Weights of a small mixture-of-experts language model, trained from scratch on English Wikipedia.
Size: 8 layers, width 192, vocabulary 8192, 26.1M parameters.
Below are experts of layer 2 (counted from 0) of a mixture-of-experts language model. Rows are named router (the router's row for the expert), up (a neuron's input weights, with its number), down (a neuron's output weights, with its number) and show model dimensions 0-95. Each number is 128 + 24 x the weight over its row's rms, rounded and kept within 0 to 255. Numbers have three digits each.
Before each expert's rows: "mostly gets" lists some tokens that are sent to it at least half of the time. This comes from a sample of Wikipedia text that the model never trained on.

# expert 7
mostly gets: " football", " debut", " Championship", " tournament", " final", "finals"
router:145122132134114099156120108145088135135123130140123127135134170158111121182139084137113127151120118134114098152110109093146132142081144143162129151124127132148129204134123133157092157084134143134125102123102147128072164128111142136115140148120101151141097134157130106121137144088124172130
up11:116114091151121087090126105098098152119136140133143109084151132159137088119150096133129118125139103112090152141190122105160195129147124135156083105145096142171119111103149103147155164097134100116149135088106109158117121112107157164146102093119094149159134125107165134138104094109131134096
down11:099117139097149157135108090125143156182141105153145156127132099120166171151153139096168081105106117156160135130115153153101124116108111122112135134159108122104143182157093089160173144155130108134110100123134109141128096113098063108108116119100143136121133163124061091176121140106151119097
up12:125132105103103147162140102132099156109103133123128157159122128140135159127133076095122115127089179070145119152088139113181126168094138134145156145155124117117125135114116161112098111137134130117113119126136124109102155111115149103140161146136102138131097155137129104131086142133123074149
down12:127144148118117076134109130094109127109127133111138105127133078106148124154114152135134108109154128148108121152131136109109157162136141120119160125145118114099116136163108111139093093099152110142147131097148107103094109153128105106147148131132132176116128123124091139119167167140100139131
up13:097126126103123178160119095099098126094145103138175119115165102125111128131098135092106141152100139129152150126097137121106141120108155165122122129120155103129108108117108081117140153114095185139117151166086167087146114078113153133126136107081125120102151087128186141114109155139147111134
down13:045134111119116133141089122170178119049124145105128102093144158145184131109133106141141146143140124101078099116158119130134107117177146111151157155102133110118143126140182110171166141124149110104095133084178141131143118148123095153135100195126106103132141125137141133122133121134093151139
up14:084161118161147147141129125151113105120119105147178094144132116124130134096110167143131112135149150124105124133131115114090114106111132113148143123164119133163124105154126108093133142150091169126109119112171106173140129126123147106114176121119139118079142079118152111128138105116119100126
down14:095123129177069132129161152127143113149161135145123117113120134125120135125144132098141164105170122157114118137173156091134149144121083128128138126167138167167159132136136121110151085138136169145150133139147079154121124169126163109124144135107148074156096117157142124108159121135116123163
up15:102120149105108103125091137110122149113135144135076112150095109122119105124150163160164137134143079068137087101123172111108117120126090165154173099138131121135105203132107104148139120146144160130143162126108111126123162114134105129105164149118153128113162094148130100128123164095142113129
down15:096132132149127109127130156151123162151142101156138130117155140150143120121080122111198106138173111152095112127122169125127083121162136119135148086187143128128144182125123149157157105144100137099131142135087117163121136135096082105194134141133129166155142136145153115095142130122084137087
up16:120099168164126128111158057096111127147087165116120141142191145128137122122115129111088111092135124141133146113176149153147130108087121144171122109124140142128123103148135114152160110150114097155108162101084105119141159109112147083088119137141131088097116179170103106141151118107124138136
down16:162142093134124117179152100098086126108128160096135083140145083127097109161132096114109132126112151121134125092145120106120097132147138103120136104128166112166136125165079152126108092129115081100119142120103129116174121106149122116143180096076146176104125127103112092164141159179145124116
up17:145091133135080125136147144104139116168096081148119161158133119163112136103103146162125132149118140092116124110137146133149138132134118124173129108158170115134127100057117109155108140121114093096079132113135147156139071150150125137109120162132168083159128099096137133097156141174170143101
down17:155132089137103138147132155098124154089135100095096157187153134129148116077114136156118139100105121112113141113080165181129157118123141158123152114120090147181126149113105119092155158128115165134115126156085125153166122157168149101108117124141123123132183081135124131125124120146133130122
up18:091115107103118112136152119151143096100120159150132097160080136146158153084139108128108120107104118118100152131120118156157085099098101088150069107159138104165159086160115119123113134132140136102151142140112118129126102111095092124126123136151097111161105134146101103132162102122129142145
down18:126138118130152118119116160076110165121150131104134150131142119127110171164149095118108111106097160134185117118104148113119147109095156167119147073093156131139152183121115131160130142161125113122113141131157125120116130184123131167128167111104138120135144163165134151130147081149135141145
up19:161120115119150151102145142100154096111086117118122172127138139141120159120118088145104079142147125111155137086156067122127118100108097128111132114134136175125117164152102133141098206114152107105134147134104094163153152095136123133086101091123099120097173110155085127115128162137124102146
down19:116084160104116113104146135119144070117131157105073141104119119117120140130148104121170181089127105103208152136112181137124131116135165120129091148094132112160144116121142122126146159122116150131133132157112140164106081110116132089131101099138104172174145143111115109106135149152093137110
up20:113143148129143125159140111137124124132140125124134168125130129119108119122124110177095089111131118148134112152190089132163142101137167078134149132119168144171108117128103162145097153121140118095152121145096144114098113124140143122102159119148091126136125106134167123127117081134122100108
down20:138147085104127131117175137135141109147117105149115091143162158178132046189150107145141118117093127129083119134073124140197126140161115113146148106142139118147155150142139135133109086096169132141090115140076110120141129148163130091110092149127116078138139103151114099132131082135117162152
up21:133131109119136137112089128119138182101105127160100109117113154094111168137179105099152120116125093123177136106157101138115139165109138106147141134164127099112124107147126166165150167138107095138084087134099126178139076104128141150157156097112105104162118135107134093110139117124126102106
down21:133162151120111080104153107112145166138146129165153137128130159147138137116131122104121112110147126098130152125133145137123119118116138111118124083118105150125097156130099147128117121130141117093124116164142110144134107168143170092170133155103136150093121129143117081135084112094119047141
up22:113098114173137116167169172121105137129109129143123100141107123104124119130138101104145103100169131130126123071136145165118123174114104143100146109123116089107108179099197122134128133100147146125101135147114075161132140171130124103130152133083150133141122143122122084140128112171144140150
down22:149131111129106099107079115119159166140140110140151152125124137112168169122110109108118096087053145147109145133144141131113083098124120106115119131104110118135149093124157131134133078139086126121165099109129111109113159139086122108118147127135118145151156118086154141088127110123138141114
up23:112115106128129124153128136168180172147153120130106147139127118146131129131153112106123130142185138158134137119144151119127139153163124168069111127120111116107095148131120124124144090120192085090156157103109135129096128131106126106114118137144142103101136104129136101135119130133137147151
down23:160120176148117135084132140114165135128179139091094104147121120141119138146111102123110137098122115111074144141118115065131121086125117100172097098080158126114145125108143152077120146065123135087144141106158151129109146105105157126174107124121131117105126142100130122118136127125134111138
up24:122152117099144129090112160104133141151121161073102122131149112158109098155133099108162124131138084138145133151115118136115130094132136111128127138096171112138124148132099109151090131101125147138128148144104138133176130158143106166115108109157146167123150124094176121101134135125145158154
down24:116133141132097147121139197155097146144143122113156142139112143140133113168191089132151155190173132137135128132160103137107138090106112124153120121123103128107135143144077106153092165088131123113088097113128110102145154099119161141080175114115138140132117174119134161122124118153162141133
up25:098096137143132150160140151161106127127117073112122109180142098154097116126113124130097136091127110139119137082140148128126121132127107157152107154099144102147103134134105083127107129116136106136136128108121100115141116100087131111146151089118148140123142115114105165123153116137113163141
down25:140129132122139153134135144103143127096181144116149124096120138154142133148120165147094104103100137146142109127154112096120140127163192101149113124159123120130152139114131123120142107111137177076108128105089180144140097145130138138100100155107099124123131158091143147156077110117099136103
up26:113112126134098153119128126149106098121122139117125083115156142107131144109137120117168116100079133152134112147129110180108126154175139103138136105187130120171134142119126126069127092107127113100153103098123142139158124098155138131157146125173118105157133128125093100165132097168098110127
down26:125130097146167087088104142130116122148118083109151119131119087145114155132093099139110085135128095132084128142154158145139104145110112119081109126169126183143163126120135149161127133105138086124138142149149119116092118152131125137154090127103146147118122149111139131147112087147134125140
up27:117129150102104091126114105125131135133079119167138152156129131128150114136121127121110129133107102102069146159146097214081115138138176126115149122097094107127118143194087142145150152097107178124128140158139097174152140124147140153159122154147149112158157120124150099100122162098128140169
down27:153127171123107149199146115140154137132135106114144114129144188161132120115106135153101143157135156109135147145155180095101131190116131128126121142163127135141085085125175106152127138062072087153155087137115120158142109106129155115124135096102138117097106138151154125115098134140134129107
up28:139142115147084154122129135157097157063104147148092122096130162160145158119068124102113116160129111132134130166092123107135135127105140149123120139118136095147149110159141095110130158117108161115137120127129149092111144127096097130157125110124134120147156141118123132134094119133172124113
down28:112149151121124136114095154117106130154092110112137156150102148138159142091121097148167150146154116114120136134119126124135129154113182127145171137113092154077134165106136103164174107146145108110130126125134131095184103107141115128069148201138119139108101102156132139160136122164138145112
up29:127150169093141096165152150120163118163121138141132143133109115101128115170157120091163149142108150084110126100130124100118150112123141103134128120121137150176098096191126099092157140103114201114149156127142133147080139152124107134161125134143093089160167122129148100144073110112147074125
down29:108134157155131119123100168093128125113114127130088145098125180104165111119129185149131153138096093111110174151106121145163139128097134118119126140144126129137089091080156196101123169108106124173123122113103121102143118151152094115095104139125120101123148124157112105121129119144151125142
up30:150103148168132125115101117119125124138097100134126186137158125117128116148109128136139120132124147127140151143168125151147123124103149144106107142144152133103099120095137157133126155130096142165171144107133099142154125120135133112164137117127100162102109110080109125118126143171124107110
down30:150135096092135072149107087146139145156159103116143092118151123111135111174175105108102147080118187095123149137123117134137138127125147148124176096150137145129123161116092150110104109165143143146100157164092111146105118121145138146090076116107119108113051118149121173129116107128140114160
up31:159127131127127090127117162107096119128148099110155171133138131148153152121093156185120123115154117153073109135122151119127127127124162116141073120153109096115159134138128119114141131118105124100149107140134142100144156175187091135122121132127118130111122144144121095142155096124111121092
down31:147134155143129104059120110183162095164115156132158112128067144181123105133148127092108103136159111113191117144107124126165155129134080154177113193137116166131107166136120081156120138110104149149160141134102135120130105112116117134131137152104128074158089124197138125147129121131108142137
up32:119192122106141143171164150112144142117155102162124190127144161100137119122099123100102138144146103133118132145170151138102108137113150106187112137163154107149132137131099109113125109159088189119157136173106120129162114127160102164115111133125106145131115104132187132123117112128163137122
down32:123114132106110114157114166149149144104134151101130118119101102138133163089162126117158147087133141105113154170153137141157152161141117108123114110098170117129094114124137146135178103144121138138128123164108164158118110122128179143084109118127143132135161126130060141164122132140134120187
up33:122131099125087120120115150129123129122093144151090157150094102137091151187150146153148120126120129147095139156136128117132096116106101088111155105130116103139087128130163145138157130150177166106130153124122119164112127163100120104147138177154144160114125107160197122149148146131114111128
down33:141129143082102117130098134127115161108146132143099117116129152086154130150123127155130107157161135132162116138143103106131159152103121150136110072119108156119118045141069103111158145135153151090118189106123123102147099103104127134129152095106142100150149139147113164147166125154118143109
up34:157131125142131095124108104139128123094103096154123135115092140136138129131151164161149121143186139129133139126115137164127116146125114132125139131140142130090158174125129125126110108136115161133136152133081095132117125135158103127162135123167191081123112154133153118139111144114098151118
down34:155159110178111134201110135103101110153091134112117172118124116121108103103117100134084087110120140137113130101136139146165115112115110127129112125111097125155143165117138155154157126176111086138080158124142132070163129119119122164085115102108100164117120147138123152170106144113140127113
up35:147099135119120063109148130114089144138157141122138144121138116155122130138086140132112146130140118092140150145148109139133151130129141141114166088138109161138152086177144121130164131127120138144121146146129142182117169092120134094135106103130130088134127179105091139131147127119133147141
down35:142141122157136153172120126158161112145138104141149136109121132134181098092144074133121106140149119164139107088109140140092161125198129131106161158109144106139129094117126076104123113152140164167140108127146134095157136156108135119119124125122120145094107114129108103165109112103119138137
up36:124163109136135124176135179132104168126129141131125126156128089129150068152130120148135065092140096139129143149166153136133142132121140110135120118151146149091127082106066118137079113112131103125117101118116128116091089111151138116140096111191186115174146129115114086144118090185122098099
down36:090148201136133149124103131145133101129139075142119142122084125127094102159168107115075089085151117113086117161116144139096154129115115108077130109103143144160132120113133099130092149112116133180141105128116127102111116139145140077136101103121122149089097113153122135113190100156127117160
up37:126104176111143138161116105145118127144135119104082068137132113139128131131139139170135085158109103134109093115174139075125121135074147150127138101116148132136142140152128132174096078151128125117144130137090164171125101171113151116156122107152136120122126099144106067131135121077088123109
down37:131120145122144139132095163146132156096153102080121112106120115137162118126164107121117094099112120132135131173147147157142087137093130112116150096146150144125158101126174186128125094155113107114119117154129145121151084111076118143102165173133103162115111099122113128143119137157127125113
up38:157139139161148101142147134088116138105115141149126088126102129060122116120145112142121131168110155113100155130149167129130145103135165137136110138115139113109162149131112154128156154092123119108124095132138090116111160081116131169117132150154088171107149163149129136113084115124070142077
down38:151086157142097114105153158134113097102093114159177190136109119160134128122119126141166126160132094110137108117162099119112129128144094141073106159106111106144128115118151118157100100150093106147132131152143152100112072146113112132150121098107113133112147098105108144104129133117147133140
up39:108145159149144122146105129136112099074088118121126174129136132119144113135158100148117134143132121143179125119088132096113132177105132099141187151145083160134107096127124129136141086132119165120153090109150182114132102145146123129163132131130144111142099103150139156137136070157060155141
down39:061101139104132121078124167125135150161136133140105120147099094131091136143114152113135145171156155151121108115113141136162121089108121080140095148134148107151150140078140094189102179145133100135139126174121125139105088095145127138085135107145116146110109115136112095122143146111134089112
up40:157109163116112086129103124114099153142120153141137108141158139079118118115136143167127125116105151142120098132099127078122120130103136117141119149128107091105069101131097123121130130127167107161112117130151092132160120138150095150086149134137131159114104125146105101110166111105123100144
down40:144161182113116140139115131137117116100127188127148088131128185134125097130137133122109160137150101130117108158123101117158177118087128114146137154138159128134107123084122104099080165157154146134159106128107110125146111099120155131113142076135119096152124144139105139114142158147123112068
up41:117112134157117133130139104148121102172132180116116131124162161110135131159122150100111147129119149124113135119140111148151182141150159157148116132094112093132119169144091173132114128131084129127151128099116139099117154106127152115101154124117133120150142113129117148108146170134102122123
down41:136127126089160097104127144094136110116142106113130133117106110084166148139184138137161111131132124162151133104132121129149145155096121113128114125126145109165158139094106109102187139150124109150081144095139104156155138110125143154135123172112138123159098138149118174158161130093130189145
up42:118156136130117095143129103145140116122144148134153084158142154143148112177118130116149136152181142113133128145155160112116154148118152166138107094172120145113118133146101084149132156085118145125120139134117117141129109115162118153162083110120110115159101133161119132116181172082132173138
down42:111128133126157118156133144125179138137134112141110150133116104146085081125042111181136060157056176117140156151153117095173129162137148124141142087123099144129107100116142115134124082147128116129146156088133148120112107145152141150146167094103194135138121144165123133148111096142090141150
up43:155122111087131152107129086178159123125131110129110141159123082155155148148082148107158154132126135155094120105126114145117113145170090121140163121127117139131100158165118135106108150140126131120123154112156122137138098129124114141124116153124092101099093123149141151094122126125117155106
down43:114104082118112113136187133148124138118145144161103125106115150172115147107105136110149133130153150150109152100110140148075135096118140147111144092117094089100138146111124133101157104143107122095166134133060124158128126166177111129133134116144122125108118162152129162133165129105161166103
up44:115126104141161128087155141123109144133088093143112144137090100147165141127146129137108170186155157099147133101147108158160163173128128112143138112117093116133115145098103112139135143148138130092151153184144167116120154150118132143094159115094117163167145148111132132128132109105089142153
down44:164103102121160103097100111118132127129129098141132124142138104129109089124128110093132141129143135120139141131145101194139116159147146151136144133100119083112105112129114145142074142158146093128128129155093134140138108159113082131093097145122145138169126114112147122081104105143108150137
up45:147123110116120148137123129102119116096125114157143123167119122166136082118089137130125138121116128114106108111145092114144115132141110084142123143129076157075176107136122129139144152077091125131143078148125108135197132103156132143117106086105141162140173121133137106131131116118139115135
down45:152137118134118137162132145104147121157115087111136099132119135133149106119117185112123100139128134160180119106124125090165106156134126135125151173170149076073159120146116135111131139109154159104094134138146105172131132162210092146113141099126077074095119160138120107118142135098121106080
up46:137149114124182147169146127127146134089119147103153117154099108154138130134112104182103099112111133136153116150140128063157141126114116086109118091158147161125069150149119142163168101107128140118098162122136100128141129117104133103132157103102102146115140125114114129157118143138108167132
down46:147146153125145165106135151144113062141101113107117179080115130120145106115094139141141150069107071116163122148147142117139097127189097163089136129130136140189144112108090131130109127177101145139127110116081118137117173139150155153107119128133078138122124133136127123125130128200091142109
up47:147115149133106142135109147143153143158154101113081119081165120085128143150104118114124119170134131137146125109143109117128126123134104146131117136125146113129129123118091173180118164130129159089106140109118130132124160096126080127130170143107149176104155170115144107073155119172127146162
down47:135140125095155134151110093131100118084153143108144101114135138103119171129125125153146130115156148106140154155137102126122148133127131137145171125173129079127149096191131134108105123092162105104111137130115106131102141097155126109134097104130147148125110118119139144109115082136126071084
up48:160127129134128129105142127132158133149102155110135091122149168134107099142112145149147141147116125126168127090155125131124141131157078123148150121118140127129132143165114148075113162122114142117092163141117128123135161107111121130119122128132201128107175130136126178156158105128143151133
down48:160140098157121138109109137128125158079143116145146121112138157070147155120145148126121145131131089132130142149127103190127108144120112152109084126165101135112134161106107125148100130123156100113122142165128101129147118142196114112105136138150131128097127160167138119131098113137097125127
up49:076123099133146119136135155130098089110107148133123121117112126157158152132130183115166163127137079148102089126079159124087125157129101175183118104128161135146136139122162121127124150141099122117123129169137124110118176116120112129135176116102108146133148106124110134146089153102104132110
down49:098111114117119179136138118088128170085143104131092137128143150118115133160147146143117136129129109155110141149090103096130142115131175168106112188082144137170131162113117168116108120138111133129129102116139102117091099145154134105153118155164104114117196086144140135122156134132120105107
up50:085091131137108118123175083111123104104058176111098142053110104184121113115071146130099130122153159144112122147167161157113176117115154106102124150150121165136086131182140123116129097134141118124143152111092106160162136135141137100116120142127106093141123111147134116109127138133120149116
down50:122134101108103116180175142136152066112135112129139120091179100097151167162152111126145149103141120097128092115127150155118125119149160106103125119153151099087110126118112143174130148116127160130118083119170142142152099140108119154124115123107109126129110098114100126077133140148108121107
up51:053099120083153113107164186118153116139166121177120152133119119156179132152132115115140161131114110119120096076144110100149121127100147099117168119141154180123128103129132141148122101103145152132130118107135079098106124121115152117167113144155126122107123121199129100159117114097147128109
down51:142167164127147134110148121125108142108117119164063104124115114130107085150120143127118154105135147098130165152131132113136175155159124120123142125124083134157089116123123097133186113138137127098113119176152107116128164164127152132061147136160142103119127153135099127082121147153169141099
up52:140115101124081109146103128132143147103145128102105063126132182130105145132150130119094117107146124086159145124136124169155143165113147122151109144108132142120109134108107156117111135160113121098120071155111132137165171113068148173167142073124114147095104137107131160140109113131162175135
down52:113134115181130099111098140124084108132137132155116097124118143165125133112122143112097114167129102172138118136131170138136128104071127118118125161143071153132161129092128156129153157098089122163143140133090146145132132084142136106144156148117153143074105129149108119156086148140120142155
up53:091150141124143165122089093091115093150122113151151086133154116136122139122165188118104113115121165138116148160144128123098140128168089175142152145109093136124132159147146110149152159138100132098146116114166143105092125093136119087140095112084093128124177118093160152092096143125100134137
down53:134176146139135143088111148102079121141124116152097141129087151123128094159112124070139142141135118114134126157105084176158122111108137063117136112131102120174131145129143122137141153185145123165145134104130106113133135146141142138121117157133113126151148116149157121162123145134140146181
up54:121128114131133143123119121064118094097104134103139132138175102118115121140130160134186107124136067132164157128154108147142124142134140112115092108092122127156113172101129111147167139096126144070145151102116123122113112107114126155058133116140128118159132123078116128106089146136084115107
down54:094126124138134125119144103130155109167123141115129184085116158167137064139118105153162153168105138124171114149144118088123095133089134112107146155161141145170115106098126122174106120113101115166155121104134103109124149153144167118107101117114112151100125088120117139134106148132121127114
up55:137093169145135120138119116131141155092123147102160139140126130137135092113103116160094120102156086121142135139110107167119120082146147117113135121084167177121150162145161136154148138107134126114149152147099171129146118151119096120152149100103152176155166183087129153151138138158116075133
down55:124133124139129099140167080146097109134119144104138180105089193130117081151150123140096124139129080145126127154109112129122111101106164150196081132144128141086119120096155108109136175127141147179111094111131121125113154113141140100106123158158115137122150143122180162100119189114167144134
up56:125146138125143129160116106094105083152108141154145151124123144151154130126129144089105078148114109096166117134139114161144143133111109093131132175131134117142099182072144127129112110151127126103118114139134171152150100105128149162102108122134124155138147142129143171150089113171119111103
down56:165106142140126118176157132157125110136103113100158139143097124138145100148112088140101088114163140116176118126144127109091149103143124134142147107161089178151139103081126150134130127092176155114128094111113130111125083150092144086136137147101137112121120112143110134149147101119118184161
up57:135125096123145117131098152161126112120089153109102149181107124150156127142134156182145092108106164156134163144117136127128131132140107104094093127140136111096104146148123167144145114099142108090139150143132142108135123128107108131103092096140132097124166110140102143122166160134147111160
down57:129142084125129122149174122162138113155128133110136155169108142123107106134179078096169143088115096116127111137164174142099099103121138110122124109129149134128091188081137134124120137103080136131106104147101133140105108117147107131118178121064140145145092118153115108132151073131149089137
up58:123140170072107178160171135132115120121094137125128065127135140131126143175167135111165101109106119129097123107112076129117109161115091135114133130119122150135145081129151118159158123077141126161108089140104139141105158102120103118127092102184155121143155101145158136117159155133115177126
down58:129204108070144134126137097114149076137122163116156130099119142113143089131159152111120160147105113087133084119111157163119120083148099068131097167131136137150138152152149141139127119089158113157098116096117099111173133139146125130132115140115114118145131154145172127150114149152131156129
up59:131110152096153099148146113121088125111086136121098122120091132163134127156128144102120155140134152170162112139137124113099106170127134086150098150149106136122120129129162159158124131110099124131129140101134150140098171085129160123118137136126134120161131128148111129147108157144141119122
down59:106092164140112109143136134136163153158131119168164110107115156112098142100132126121166158124132080115102115148140132096124144114121133167160128131095153149131117146132146112108172155132117090138110165130181145119086182136135087127120106130144134104120133119135158114174134124121075095145
up60:154130093114142137123090158103108077163136103160125134167096137171113140148156124083127164150104134094092126163128113161138152130121080121119146136153128132103114143153112177142128129116109120145123121119145124124087122133122155142121106137143108126147145134114167101113089130170099132100
down60:148123095129071139191132132116126181142115119150126136125092125136101138163138194110169132139128158112102193130149100122116150119140121169125152137128137120165115139097097093104108141124115112122138116126151117104126100148137131137127080119133135126109149113109084139136130153178111115137
up61:126122103100113170123120162169112169157127109133154142138148127128092132123159156108119097111112100117137141094095181131117169095121148148143132084102100115083099104175127087158125132138135083145127122106166123102147138175124175091102127135133129170188140113124151097125124117072155151150
down61:139086102134101109156126108166183115134101187139171127085095146124118131175143133115144143149113133129172143127062143143118140128127160110150113164172112114125120156135096115103055103138118123126146107168126152100110164122138137131122121118115063130133136117102151141128120131130111142143
up62:106183086130131140164131075119122147107090125115126130070117106132132153109154109140112152145152143094103130107109118109107099084069118136164155115161132097167113126128124105131117169105118148093101122100124105164119166125135095141095121121126111149158115103092117104115167126186156137137
down62:124108083124116123139139160143149192113138133135124099143093147134091154126134101160105158155101108098149095115130137089119094087163137092115110077129143074170149111139153085114097103176153116126152141108106148150113096134145118140131114112147126162178104119110145124130143137174132168123
up63:139119117118143111138112104102105118129127117174136116122104113131069111148150115143146113217147138124103143147135137101100134143138138122137111064151121125163127124149148181120102168124089123107100128122166170072117164115114173132164139131100109130144119148112107146174120126121117090117
down63:094116111185138171126103145085145123160114120141100131163105149117162098141134124141117148144138115094124093114124140094149151117099147153113133188137134124111136140127154109149107132084131138115134175111050114143113127122135133140086143132128142113129081103114133162098108103101138136124
up64:118112151138135126136129116165152140126141143147137082125139138140141122108077103131112103142126146137126068137107109128153106116095119158123068146115119063120135149172170096187087153119073111121151107111120103155134159155133143135131157131137075124061126128103150174139081156104135119155
down64:084134157152124139104161121139137142149134133141146141139154109118130155108121107162100122119090122137090106138105116144125121102178124091131133136142104109092132069130137123160129152116119113145139169118130136138152122145105114049149133129126118090136091109153154110098133089125166134117
up65:114115127115143114120102153167093138149131129140115124122084151129114136131152089124097154132120124083083080130054162109162152140141104103136162172137136086126101107095131136144140136093166125110125129118114153145112153151103123132126088110151133151121127153114107096123129156125089141140
down65:150165168162125139149132151173127115108153112095109133146149110120182114128125130148116127133135151108134129114155099121142157147122119151132106098153107113124103130104161130212120109112126127156100115079110137118123136107150127165161114148132168140146090126102169117107147152114116168113
up66:127083131118161099144115102112088152082069140132167128181155088129126114103160129117138128167129127133115090127086140137147099159109145137117117159124111146112118151073105118148108104133149152126127111113116139128135170152100161161096131141080180086134108118156080087148160143112118127133
down66:082081086083137122160126110119077120091119099119098128123132157127144104126124057131118141137078159102079098155127142131185076088131119167100101105147135176125137114128144107116138180146113128120114121153151151133130109131154166120117124149100134135156128143087092151159121126124093126105
up67:112092138128122113140122099103152097107136129132173145132138150134119130108146141136099103147172195119164134184138089166158179135128106119111141100089108121164116127140107105120184171140142134121102126161140093179166114130133102097159082120154118106148120143153112107105141125111141113135
down67:158121133167130125088131129145113116138111156145131158124060144116131119133121124108124099111114171090146136113155123093132119107123117135200121160143160091162164114145123099115136130080152132088142129147100114136108133137100106170131138109101120123082133112131124101179111118099091119116
up68:178153164176160129147130133119093095124101163117141152121123116112114143133142111138142124136142110150154147125160150095157178071098103124107122123106160118153133109151103147141101109144119085110089131140129103102109128129121155177105125081060152149184155145112126161112114165104116154109
down68:153150107176129108092136144126132176120153120079132115147165116113163086153133101154117118145129120144158085150144115109134126123100141094107107101103133172149121161146139132122111104147128104139118124131130142106141134141139131093133152069107133135118117148094125088147077129157095152141
up69:113101119120105098136127109115110146149103135155124105116136150150125126113144131167132115162116092148147140190074155102143139127148180105122156122123162129104118132158141137122117130174138119127111189070111117088092107121138115098176106127119121162111125122132114122115129135121167141115
down69:115137105127117166084130119113122156131141141119096121121129152116126118142120098122153127101104141152117161125131152137038145133158171151085134106122118134149152144150158097124103090117130135126128158149145153140145119165100111107144163146135124127111159107111114137076124162138154070108
up70:096141126126184107131121120123127154094145150163118103086087162155174120152158151126163123118160082131116125132164096139121131130122155156148095130160150127119135072169164158093118157106094116133073186157131138129104107126121085129108131170130128126110144109120117127132126091099160130090
down70:145124085172104155166140141113134144100116104134165140080144148127114105131089125106118097124137141140148144107134112140111133149088140066157128132091123155132103126121184156097097122088102118137121143121132163133083172134155102161127141112145099141119161117152107122149147095154144080169
up71:109134152168123113162132120112145122158173171089122157068147141156135134138140099116129102162106089119160138121138098138135156102156135118128099145082126139114136200138169126178109144111151119083111079141145146100152120139131108125114115139121153123128126128128121161149117141107150150107
down71:140094131159116158106169124104135182123151140163130102120100120137100112103084137130112138112125121146143139137163103161078114112101137121163129107175116178176121119129119130115132162123142112154179131140146140090185141132112133091135146137083141037147149147121180134126113135101136124109
up72:133101147112158172124170160095141110163128142181171163109137132100147159119086137144126110157154107147170099160144115130100102184124132099143135153090137111112136165119114074118082158157090133170187100117078150136126147122159141154106136118124097139150116140155134123107142160160135129087
down72:150172146129183113092153114086147133133112106152110119118126137142089117130135136161125104104116109113114089184088143161140134096127131120133109138135115156107105127139126114144128112096117160150083113119127122162153103149098133109170124169147148120140148107136130154156148164118106126147
up73:108144126149120125124117122100113132078155125127155146160168134161156152128130164134120140141095164118132118140116087095163156149161125072097081118087144133119126137129125093120112136082102110107113109127108098136122155121137108162146191122125117122126108134121131167147100110119101127144
down73:178141122147109124160149120145127118163102084081151170116068101128126144088114139121128116104111160148102107143155127116138152148131112162135134150102082149133128124118147130166119141171088104120134109131123134117140088085118146144101107165136123111158120136133164132175077128157126125136
up74:106133121150147151131085096142122102134104148078118174127120136110101158141153115140104123148136142093127121120105092120154146202135124096114130115119164111111150172123144127128120120122146126133170151106095113121067098122086164122106168113147159121155110107146142146087069112078108179113
down74:134109159089113149140105162104127116139130117100123148072117146142144130086138140112127070165115135127177137143174162141133151100101145172120147128088128089115169133153117152095165119117112137138134113123080138117128118094079087133144156128140159157126128149130132132145152132144087152163
up75:126108152141158105099109095123128137129100139145159094170118171142121122126124125143136108146160110131111163141145111153116176088122113133114108121125121142124098157155142110115120156105130137186164096088080107150122148110155115134123105090134149155145180155150146147117137122116139125110
down75:134164141148121122128112116144149145120113125160117090144119159095113130129095070128137084128140120154176146130115124117077161111152154170141120127099132183131154151150109171130150110171164139160131140135151150117114084156107142141156133103133097131132159092180114132088114153133111154133
up76:143121122130121159081151160118135110168107138134134063130124116116082146162119129083111162142173065121135115153107106161133151179123119109118088101150120122139128128122102110111122153134143122117102134101151116127114113105106153170132156131127121115129150126117100166147140191104136124137
down76:159147137145128181141092092121129150150163170144094129150107120116146140140119140147117154136122126139125105123139146147134148106074129144143113143136176133149130122125135130104105134140177100137076156099098133080135142102146144114108155118121160168133126134129085132155124098161122085081
up77:136150156135133120110150106090166142127138109088152163155093133144138113130173147119140109105120141107102110120181141170150134146142134104165123131089115103102126113104096129089099144133125125105147177148166150158113124181117110061131143114142121078138098124160155100122160145085105153178
down77:139139097112128147085125126125129100143140119143145164131117178086117131143108106091101136115108103101142080163132093117141090133101129100132183121131166142121156132120165136173135140162076133142109130117116103127122113114111136117147148152107150153132132144107137162107136137180100128161
up78:156146156130087185157076132140099108118139154123116164159142134138127141123132151101123107133162126129141141156141151151138124130112098128156121120149175150126100152154130167125081089098129134094131105131122104118082153136150133161125187060114093110130112133162123129160067114143119132096
down78:116139122118125144123151205061090159136137118116146103137143089122131125149121090129157111132139155127129147130112102116123153131102176081134127145139152165123145129119096145135124105156127097183150142154096131134128119127151200135079139139129160144115123112128122136097117133120156081142
up79:089137169132110129172114121146092109120127121164141094122126164115144155088176107090116115079103133094106148138127124126117131135129131103128107077165113130112121135123172081118195133135107121103146127112133132128155101130099141102098139116156106097121118138168135124082104123138067122151
down79:141106131140115128169104128131145142124117100130148109144167125069123131132145122109140128111118145131103089142108135106136088105101111128194119128133131141130130140096135082117068130132122067138141137132129132136118136156154151156143113128146124125098121113106100112153098120120133100113
up80:097105114150115127109161133064109142166121120149135119169096110121136156133120131165066109094081116093154119089126105073143111150146133117104068135136173144173114117123117101102091082120138099110133134121113121130112130070101136196088075130165133111115184142109128161159120103110134135136
down80:126124086139148102127137114144133169098126046126146100139142076129182171130126172147133132138134144159133104136153136106097121124090099102062108155170120105130124116094124112178128136134152088130138132120132119110104107142152159149135123139131124108165144142129134121081137156138084137129